{
  "d_shared_expert": 64,
  "n_head": 4,
  "rope_fraction": 1.0,
  "attn_scale": 0.125
}
Below are experts of layer 5 (counted from 0) of a mixture-of-experts language model. Rows are named router (the router's row for the expert), gate (a neuron's input weights, with its number), up (a neuron's input weights, with its number) and show model dimensions 128-255. Each number is 50 + 10 x the weight over its row's rms, rounded and kept within 0 to 99.
Before each expert's rows: a language model's description of what the expert responds to. This comes from a sample of Wikipedia text that the model never trained on.

# expert 36
Description: Day and year numbers in dates and tables, February, and second pieces of capitalized headings or names like S-te-ve.
router:59 66 56 67 47 55 44 53 60 54 64 66 38 50 41 39 57 52 65 51 49 54 55 41 39 44 44 42 57 54 49 53 56 34 52 56 50 60 56 41 26 61 58 54 60 62 65 63 47 55 46 48 43 57 33 50 54 39 44 56 54 25 57 63 59 67 60 61 56 52 30 53 59 57 61 52 65 73 54 43 64 46 37 56 41 32 48 42 47 39 67 53 49 40 44 52 37 42 48 67 39 52 52 56 50 60 66 40 27 73 40 48 49 29 51 47 65 43 46 42 47 50 46 57 59 46 66 65
gate0:61 56 53 42 50 40 48 39 48 52 31 54 42 49 47 45 35 44 69 50 55 49 44 44 63 43 47 41 55 37 44 48 62 61 66 47 48 60 54 31 32 55 67 43 44 49 42 54 47 59 48 44 43 39 52 36 42 46 53 63 72 66 56 53 57 46 22 54 44 33 53 64 57 40 69 47 46 50 40 61 51 51 48 56 64 53 64 54 42 56 28 56 49 48 39 56 46 49 52 50 54 56 44 62 35 61 53 43 39 55 64 57 60 53 54 66 62 39 52 33 55 54 53 54 57 66 42 47
up0:70 53 63 41 44 60 57 32 42 58 37 48 57 57 32 57 48 56 43 58 47 35 57 51 44 38 49 54 42 38 57 56 46 54 64 46 69 49 66 50 57 46 50 51 55 51 44 60 42 45 79 59 29 46 57 56 63 54 54 59 56 62 50 54 58 54 52 36 36 42 45 42 57 63 39 53 53 51 64 52 52 43 51 64 46 50 56 26 48 44 51 46 56 63 40 49 52 52 58 55 36 50 55 56 60 61 51 57 46 41 56 68 59 34 55 45 46 48 39 61 36 48 35 52 52 42 52 52

# expert 1
Description: Capital initial letters and short pieces like W, P, Z, K, aw, ow starting or inside proper names, e.g. Fowler, Warsaw, Zong.
router:51 67 56 43 59 52 33 36 64 58 62 51 62 55 54 43 63 36 52 51 49 48 40 43 32 43 41 43 54 38 40 44 38 45 54 52 57 52 50 60 46 47 39 62 59 53 48 41 40 57 30 53 49 47 46 41 63 34 53 59 53 45 57 56 55 46 65 56 52 80 47 41 53 38 64 54 47 49 54 62 56 58 55 57 53 50 51 39 65 51 50 53 59 53 35 50 37 55 53 54 45 71 47 62 40 50 67 31 38 47 45 31 73 54 50 58 45 60 70 57 53 59 43 24 76 53 43 47
gate6:78 56 36 53 78 54 54 62 58 50 59 35 62 46 46 40 29 57 53 37 55 40 43 75 49 48 47 70 45 64 51 62 40 57 54 43 56 51 74 61 77 49 61 42 51 46 51 45 55 48 45 47 57 40 35 64 65 54 46 79 62 45 59 58 67 52 46 61 55 50 46 55 52 53 55 50 53 57 54 46 54 45 51 55 59 53 44 40 63 37 69 76 61 38 30 52 48 50 53 52 35 72 55 61 46 59 60 78 60 45 50 65 45 35 48 49 64 58 52 44 65 62 54 41 50 55 54 48
up6:74 65 34 55 85 69 47 59 64 47 59 42 56 55 52 46 25 52 47 44 55 43 57 64 55 47 59 53 47 57 46 49 44 72 59 44 43 51 54 58 63 63 59 54 47 50 58 55 49 50 54 43 55 51 45 57 64 52 51 74 54 30 55 59 74 46 57 66 63 52 44 58 65 43 41 52 53 46 45 40 53 51 54 57 54 43 45 42 78 37 66 59 57 45 22 61 58 59 52 40 45 63 61 61 25 73 59 55 65 40 49 62 43 35 50 37 67 52 45 45 51 79 43 45 71 51 45 52

# expert 56
Description: Leading digits of numbers in scores, tables and chess moves, e.g. 2–7, $1 billion, 12.0-0, plus pieces after d like d+ry.
router:54 57 43 62 64 57 50 32 60 43 57 76 45 48 54 53 41 58 64 58 48 36 40 47 35 42 49 46 46 47 48 48 49 56 38 45 47 55 68 57 44 48 59 43 48 56 54 56 51 43 50 37 39 67 31 39 54 38 56 38 45 38 75 70 60 47 64 48 66 62 31 55 58 53 68 47 54 69 57 38 53 49 47 55 51 72 57 33 48 51 53 50 62 51 43 55 46 50 55 51 48 74 69 59 61 55 73 42 40 46 42 42 61 30 56 45 78 44 47 46 35 59 51 54 50 44 52 46
gate0:46 51 43 50 56 48 43 46 60 69 57 61 39 25 56 46 57 58 40 45 66 29 50 33 53 35 51 40 52 43 58 51 60 33 59 60 56 50 50 60 28 44 55 45 55 55 69 47 72 60 46 45 61 54 45 54 49 37 51 42 59 48 50 63 55 63 50 37 57 29 47 44 50 35 67 30 32 72 54 65 52 56 44 45 43 51 45 35 34 57 58 50 48 42 54 63 41 47 48 51 58 48 53 35 55 59 55 47 36 64 60 29 56 34 34 35 72 40 55 47 29 61 52 51 58 46 60 61
up0:56 55 44 53 47 51 54 50 44 47 48 51 74 52 61 34 54 41 46 50 44 89 44 67 61 67 55 63 57 37 49 42 26 50 48 40 64 36 44 33 69 59 50 53 55 59 58 43 59 40 56 61 39 33 38 45 43 50 51 57 58 45 47 27 55 42 48 54 57 53 38 51 39 34 59 73 55 37 57 39 54 43 46 62 66 33 45 54 60 60 37 43 54 44 31 56 61 46 40 40 57 64 35 51 44 67 57 62 55 63 42 41 50 39 46 50 52 71 54 64 74 58 52 58 49 45 49 55

# expert 9
Description: Word pieces after a short opening letter like f, F, M (f-ake, repl-acing), plus back, over, out, from, rather, 201.
router:50 59 46 58 44 41 37 37 62 48 55 50 37 34 44 49 64 50 45 60 29 40 40 42 45 38 50 36 53 24 50 51 48 34 40 56 55 50 62 65 53 42 46 68 56 61 59 40 39 54 34 40 48 48 46 45 35 40 34 56 63 32 62 51 32 45 65 46 57 57 35 41 55 46 65 63 37 61 58 53 60 46 47 48 56 38 45 57 52 57 70 54 57 43 45 53 39 50 56 63 38 46 64 58 50 48 62 48 47 58 52 46 60 58 49 58 40 24 58 55 51 50 54 37 63 50 56 52
gate0:54 43 44 53 59 65 50 30 52 38 48 49 32 49 50 52 43 53 45 65 42 43 39 58 33 69 51 43 63 37 55 54 45 57 48 50 51 56 61 44 39 48 69 54 52 56 58 42 58 52 35 53 58 49 46 58 58 55 53 44 40 50 46 55 46 51 41 47 52 44 68 45 44 39 56 49 30 59 37 38 40 41 55 49 72 41 41 53 49 33 48 54 39 51 67 55 41 42 57 57 55 40 34 39 35 65 49 46 51 55 46 53 57 54 43 71 57 34 47 44 55 52 54 63 33 54 48 39
up0:46 47 52 46 49 47 48 60 37 61 57 52 64 58 44 47 53 53 43 45 62 57 59 37 59 33 56 64 42 59 54 63 58 48 62 53 52 34 46 51 52 49 31 49 46 59 45 52 46 41 56 50 54 62 55 50 53 50 40 53 54 40 45 50 53 52 51 51 41 53 36 61 60 73 51 58 77 52 63 49 77 71 43 45 20 46 60 37 41 67 51 48 46 37 47 48 63 55 49 40 50 68 68 60 57 37 51 46 57 41 46 40 59 33 57 28 39 74 49 55 41 52 41 35 57 47 40 52